From a checkpoint of a small mixture-of-experts model trained on Wikipedia.
Size: 8 layers, width 128, vocabulary 4096.
Experts: 256 experts in each of 8 layers, 4 picks a token, a sigmoid router, a shared expert of 64 neurons.
Training: a variant of Adam for the experts, 406M tokens, 6196 steps.
Below are experts of layer 5 (counted from 0) of a mixture-of-experts language model. Rows are named down (a neuron's output weights, with its number) and show model dimensions 0-127. Each number is 128 + 32 x the weight over its row's rms, rounded and kept within 0 to 255. Numbers have three digits each.
Before each expert's rows: a language model's description of what the expert responds to. This comes from a sample of Wikipedia text that the model never trained on.

# expert 42
Description: Single capital letters starting proper names and genus names after a space or colon, such as H-amaederus, L-ions, W-elch, plus ph inside names.
down0:129206137146118097163124199148127103143113108156123129173138112131112154133126126111105169091133180059119062125103160135146119088089091127132124129100098161108114120091051157126110118171048142076112130142181181116188127129153077084172156125121117159115162109093175145142095102160124146164107143140175126157136068078130168109085095117149136127094121127037134175163112117166128062173131
down1:114167107082115176110100137093133100188107136090144155156104106082108119158113152109174182106109151147148113182119073170075123058225128117201127075086171127138148126143155172150144078098095056126123122110129138113188107104157127180123101144128122169136121119091140112113085137131176169084126092122086142140081141128112100046127097119078121130118107210127143111155115129101140098148107
down2:102119057135118095096130119141128175128051119082109146101143169130135191133092116161164192144148159133117150124128125065086016134138102214136082133114127154116119200138106119125092143127085088140127129111145086089168130078154107109137120094111137159096094063116143088123135128150136131181181083126121142165157138084091126103126199131111132106111104128103187139166138081078092128129145
down3:129046147110108125179143107092139156102084147096116179123134133145111141129069138128149192132104169150174119135156094113068115068156141090180131123129130125132086141116115104123155142117102127124100092115058106126110112129154144135137110133132162219184117119151166079073142117135154070093095153162099101143152101153219116128131137118058129098135179147080154170197170110128088183083126
down4:120099122129126096095107114133097153134176104152149123123097099128126155086119113093062108156129127129091095161148155136208141134016168115114106162174152141109152168109118098070159168101095132074102115144054110145096162102177084105164154113098138076186117113167128158124157080139174111163112116159148173180106133074150138205093099120154123136088104161097147117116154123165169136119069
down5:143085121162145059133115193187127148132111127144129110149149134174172129185171108151065139144157170135148122096137212142161075129053092185099148148121111159126116098122099147124129167173079122118160153115047100142146127062179113104117121145134112133168119120149100125134149100122019131122115162114121127104166190147149127118164173160142126116098133070112159164119073074152107136134108
down6:151174139138158183151144186105120101134142162163055144152093173146102157107122084134178078075101127164159084104140201147187167122177134133094085096107169139111129120161177109117192092164161138130104135137185165141110152180124147162171149144142127162085078145134178129159110121124121095100140128107108162118069067141089186136122148073180172135156091122132137170140155156185111136117128
down7:103099134090096138112129133131102175099119156124079139085133147121111110121126129174188136063129110126117178138097134125165140139093127087099107130126166137121091157114073154081182122082186114130106090136126161157124121118094140078156100152117116098075177117125150192148083139163182191198157146156154118172110150126108112146069059173121047170091113138080087132169158183122084163085134
down8:114128110185130113131127102146168085176134152099174126137144135068151109155138107159193122123115102106163102136133179091116092085109088134076149204156126072145145166204084129141141148140162158162136118141120142160190199144066099154130112142181094119128152094158138132096145103123065095142113081124182121051155143117127154141079127141099137078145104096112107116064144113197168081132150
down9:077101107102161145079106120123113157127134147156145153119115132149095064156073103062115194122155150160149105139165084110133176149132129129145158104136146129162158122101180096131125145071092119081109165146141132117130102202133119120078099129163053074101156119097101153129097120068073113087137185154095156130176136185149065106173122131081124161140148089101111166139144088085147138189060
down10:172183047122191175121119086078090096136089128130122129075133129101133111068127126114163104077129158169074045087135121070113125084063152105174101128082112142142135167095172132121145055148094155079057105081151148105150103153113197156123151085095153135171083149133129107136147121131093102111125123156148157146092170119084121125123115082112098115119108097113137140172101163159131117151102
down11:122158255047124097141098117114134173117130156115103094120145142131134082066112126121134141111123165095107114101106094153107110171116138138152114133142116136123140180133110136091147167129137125153105164114122140119135139118109160179094135135099174109115123165044109142124195144128140154144166088103092147148099072094118155079118134115155165150163110111050111203181044171151167161073127
down12:122118152035124173123122125142199152194136154081161119108098159164101124087143109096152128155148150112102133155121067174080125063194115102189113189159110131144123121078131158159160130134168075118109143077164153083157120132106142141135102123081115113085170137085180149119058156067172165105164115152086118094118131133132135077156094124099125122119110195140096076134108155129102099112145
down13:180106192156093108128148096143128127074138088143181106134130139139143106147104117188135140100150083118104129102180148127173060170040092183070135148153090143155139141144100168128115132076151131162142149152096086154161117113133093054114160063139171085144164114157049171142156092105118135148119102136159107108096176135147129189136166181113120077118155177166110090146100103144121110095121
down14:126075089176118086085106114076157063104087146093123137134115112129088179140097139073119117167165109106176154131180162126142128126140106194105145162112125082117163133117151094106149144126071124134147175142077105125140110121161146140126078158156179152080121120138121119084124160102128098158079118137156116101136107129142126117143162081167169103124125078122155119129182033199162094037199
down15:088182148129174171112199170139114114186099127134101151092146110136164181103110125124171124105196119155080120104127062105129149115150116106116119156148127153113111137141120101127096099163069113071173192150150110078086111162072125086062161187143089193159145133166166111116069151128104151121146123158140099152118117108106166117117169120140098121169092032094129146168111162122116118108078

# expert 28
Description: Middle pieces of longer words after a first letter, such as p, Pro, Sci, cell, attemp; examples include M-et, T-ribu-te, ex-tern-al.
down0:137080120105146137111083179150145116133113136129092103162118131148135109147097150086097182090105138130080152123118091088151137103149153079122075148107174156133164142089163146127136145122215119083241134149112163138189184106139120158157085163140147160120092049073168141126143113111149133120157123079119138137154098092130096157168181127096174148094161052146175120112168117146118163179150
down1:166135144118123121096153112124206103148138147165188105114149149118067135130096127116143137135127104132086131143172107121141179100145137143106097122111186121100127136152071101076135123078113102089142102161133134095138131139138098138177142127121180149103185152207221199140142041092135107190125140105154119096105179081128113092060095161200128108130116188092113188140122115104126144114125
down2:089153158093184110147151143136132107148201114148142114188095122084057108090149110158131147120124144105127165151145109139081144137144072121145090084144101069117142103144097107073127187159163133139135114097079144130147139166126105145177109138148068154184158114185197113150058107151166130102147081106075129139129090142093046077129133129169090110111154121084088187152168142105161116113157
down3:154104137161146118105171131129115101208143180103137119117104133127131134071177120123183150117122143148165147140132181128099139101095130142129129103137100150117133163154168087144153116084108178151243073118201096144172116120161148103184146082222121116137107136157133117161117155123174090088169067104085127144157117103125124101099131130134127108179149102110135140140183060083142141142204
down4:129066074119103075116090148097067148147127144142081154130148114142192132090087158079113120103146129124110108139154106090070074155066114083097148116103162140130100168097076148121135147161155106090171111147161186189107125126144171078122047094145118150093113147120139100148134137157118160195166120147144117157118083083159100155147120144094124148165076089095205147105168123123077144182140
down5:126138083134152137165113088141174155108160157128140118093120104173167158134170131131096093146185059151127183130175106165107109119145163082155137116128102166164165159162167124116139209109143126140123211186105110110153163084116114172117119127183105138123124158143169167117191114139119078146171041133104095097111127152100124139138089107055146123163110133153160089147167139052077085137115
down6:142164110127202168167037158166148127071111161135117094098135099176144151123163109198104141154152084114136117134099156132097154148137110084138181109114119108111071143123154103102157138135141074113054181093080132167126126154161158128200098103108058179134158121133075173176126179157113140150171142130120152097169129117099100112125156095143150077123162146116099209158110167117144117134114
down7:116096126112125125087108058134182103165063131136188115123096117126077131117134173132116123112110134164164089187175103131168118159150140158055128146105098131132109117161132208122058153128206168120060133176129085128129183125106136145189085115106137098131110089147155220138150076122130135117144119123146149171112177135085116172093149088075101139111125160183164120116121131099153106146106
down8:131108101109168119109146153137168080173162125185168155123132103142123124090099105102167230092117129132116064115092099105150120164115168124169120090108129089170102152140147106110097211165119191171111091126112148143058165081121128129122098123161178101184194097090120104152137128113129122141117128094175176100127188080072121184158105106110117144103096119125129134118163093159141114203114
down9:079144103097116118138170093181121075127121089127147123165152079153118150124139125159159165132145125172167106132151101095101168158135135178092134086213093072118166127179140113175090065149155111167147154103076081126128154130164177108163135171063130153145138148184146116128178094147098168127122115125108123102088116149115101096129081148114096124131109090128138177155165223154202072125105
down10:124130136111153151162151132173156040131164158151123106145134110174136137153184103128132156154140093136115175121124137171158110123114126123144066108173118082145112129140158114144126180098215124163133178175055128144166152150122142079185171146166106096122177109145198210194125076114103102134131046128103086138113119145089120108178152131135054141131120103146121123128187129143096131129094
down11:126129121113200177184131104075155116077150140164160175126104074072105164116077123142174172160172130181116121090138126145123116083147098170100127158129129142121136161178125165140059145152053168107127150118155116110086127181103113151147104110129127120125126086186140177156101086165083105026147116154134116122153122143119139094139102107116119134123087129144115160147192181081086101113193
down12:160118125093178113103130064142105175145152166126122145113126202146135045141103121127096094114114070111122170105139082137123125150120131171179159101160082101110118147117129172079138178108247140202111123150139130145112100128103130131111138124167078160139114188087196111130136151127129156172148129151117107106068123138088148071139142194164082165114126136096123162093111072126094159147133
down13:169094150152055069096063127114157146146124148128164096096123129135135162114159141157082084137141121091116131108131141165141147142134095108133086201111147180120109133109134124070156148134086147147087130154086129130165122133135107103066090064191199167134110125123124124110092168121174124145115105122093153173206103099185142175068141126123141079132181196108136128137095064175135117113184
down14:118138182129157155139140189134098076167218143186150123118152126111117137122074140149142179118133113112131127153094075112172109133145075168172116121106115095160103074121142148130121127124121123197120099152184164181152141117188136115166112160104061125154140059126148151146127163100168211112152117129116103155160203155118066111109141112136091159121150175109148128182079114104138129179183
down15:161071109121130109132132116111209118151118127162127145108127184109146135159104110125083107133168133081069122100104143148166141094109166120164197153105143183185114056184142163060151148138090189132094149133125128065103113115102112093082100118167116133070094156091138149122085103124122086159115181171152151149123149167125118217178152169091160157112131113168144139154135068114101125106099

# expert 9
Description: Closing parentheses and pipes ending cells in climate and results tables, such as (−52) |, plus word-initial capitals like H, S, Str.
down1:128143176120136144161113118161162126073157158149088129093096118143184133098087122184183078138139156169139160133173104164119112168122161210146150225184130095138106154125111119140144154113130133184041144163137125105196096100109160168132123139069173109151102103121127127140113149162087079101098110124113122076134088113083197152148153148083145076072094139103113133140134135146105177129122
down2:180134115134218078103128122133119155145161136143129170126085114201117106125134128130066127094140092146150067119126153110180098079085118149134111122167107143046137121220102147119142122144048119055165103049140149112130122121170158050099166161149118160149140148122142108079142142155071134088104110150148135090142137128158097102128168116103122117100158104120069166111138130112104075133117
down3:112112154131148116152053123058124162081097153138101160188167093158142147112124140106177080038088152054173098158153142132165096185053174063136130062134143103125150141087156086156159160169106120074129139130101122113089103123155135151145082115113146103084134146102158082130105106134122111160073106115163188159172129101145158123115161131117119103123160103110110104135169080113162160139146
down4:205094110098209136108106160120103108164146147104110125087143123078137117130111129146077116180093098178115152125123177182127181069140092158176103190096112144161140141133127105063132163105121151113174152157139190121187165098115121118116122131132118107159070118114117185099133116162164155137096060085074134135109102138097160198111184143128156067105160117147113114144118161082129117188139
down5:104101137082116167144083119211121121094166113113125145093092168137153148147209140125111085152164122124099110137151189171125181122151070078122091078120130117148114057108149145089118110105122138120134114145153113157154103150112129095156156113137101058117063148145135125166106204179123192108089124135072128169125121182139125166132115175149191158112176193105111163143094095106148144128074
down6:085120143139121182186169066094121113124136189124115119163138124128149111105135144183096147132127122088113116131161065122168149124116109143109132094084127168120171153139145227093164117130120085163105092139159142078139109170075108104144104104121103124089128144181081132101099106097142087156123130080076070090114063046072133161227125166138114137117135155172176133115119099126095140122133
down7:200161173138111164159147129158072104153131101122136086122142193126108176110109108173099035130116140097124114129121152126134105106148120119134139175126172175108120100139105080137132102078092110056131123181120132099095125070133160120190095091097133151115171116136143195135108110098168113148154127146157131178152103150096067139094104147148089148117156206162145183185174178165166151096153
down8:135178129171097062113110180155150166125104168150161106118180127144183080078107146101112154138149123092127170104157113104175104085109163166152122200148134124166128150141142121134072111165122197133103205188090086128142122118111110159111191127118159110168160121113123136078183164080087080165123088080102146134138098113096120124131096176125110154114078146165111071091118195160101123148120
down9:102163152140113103136146150101133159055123130141186162165213143105117109125132094129145122125163119158150153070159109196089110113096168147151110140118130161159160116135083089162085115205110114150121135150124056193141106164074104124153131138077158119151146154071161137079157120129130128175154125066156148152100089133140146170145104162152168186097103087141175070128137214143107116146096
down10:155126128094124136142137111107111135089185124115116115149172178130131151148182095112134126094132143101156184115107107135116113215157185072216122123087134115120196148101178150174170200142099163106131097112154083132102100107087174123087086124130173097197117140114166145141105143133132104144113167141123117090164054147160129168197172087080142140111103091107106124105092149124087081137157
down11:181083142147132121146119154169132107130144094161115099096140127068228134113192084140078099102077125136122149141104135182168165141146111045112158123127100139088092057104119107134099102101159162102100177153138123149125125173131135142076156217115103139141203143075178151093168139138140054108120146128152110150128124118081136126177135115154110152108155109091118154161133120140092126054113
down12:163115158125123157105170110099120160193146106157167095177109096103099146114094140106153153153187136163140122093122097131139206177159116171168150143088150161170130158213143165119133123119148145081116139052184155080137173157127107121122095188111142193169180121164093094068111111106122139143159131079126110152145128186143115142151125097147051118087161161088125114106158147095073130153110
down13:151161178091144112129077103135112175097118089110116083138126148120132087132142088180084144113095174095101153105100101111147097157155095140115107140106138103128063124113051061158136107075067163132103081124118076072123068138124130163115149084127135103105156113093178132142153130141154110145118109098196135183154134144170135125167072136186124128157148162146105094222136175171148187098117
down14:137121144150119116190091099180142205094120204117112097085127120161104145128135138190099135195129123107124132090118139171094159077076139124093189082148103122157069126145125180154104093154146146158165122154123069136168120150093102124105133087134090142082112213111161086171099133146134136137164113111144150096164172094143105156150156130149180116097075129161110188115150150050099157145120
down15:166150149164068044148129140133129119089137128118133123129141166150169067182065153169083170125111114120136129128139111101162094161165153147094075122222120113158157115094112112151091158167134123163109122161151102137116144071129154133086156140199131108131148124161063122102158108158037122109116104108130096088135144095176121068177107157178124179139147156152129166111167111184165088132137
down16:119166191110111126120163077082116138086155128098139107193120121091105163116178116173139083107086133175099104080152122116195098157091093196152167148139111121126141051170135143168107108176145097136089141175159149131115077158140119091073171137114136085134152094122170173134101118123130166110096212160136171100136150085106098133117172122140087165144121116133068065160119143147084088101143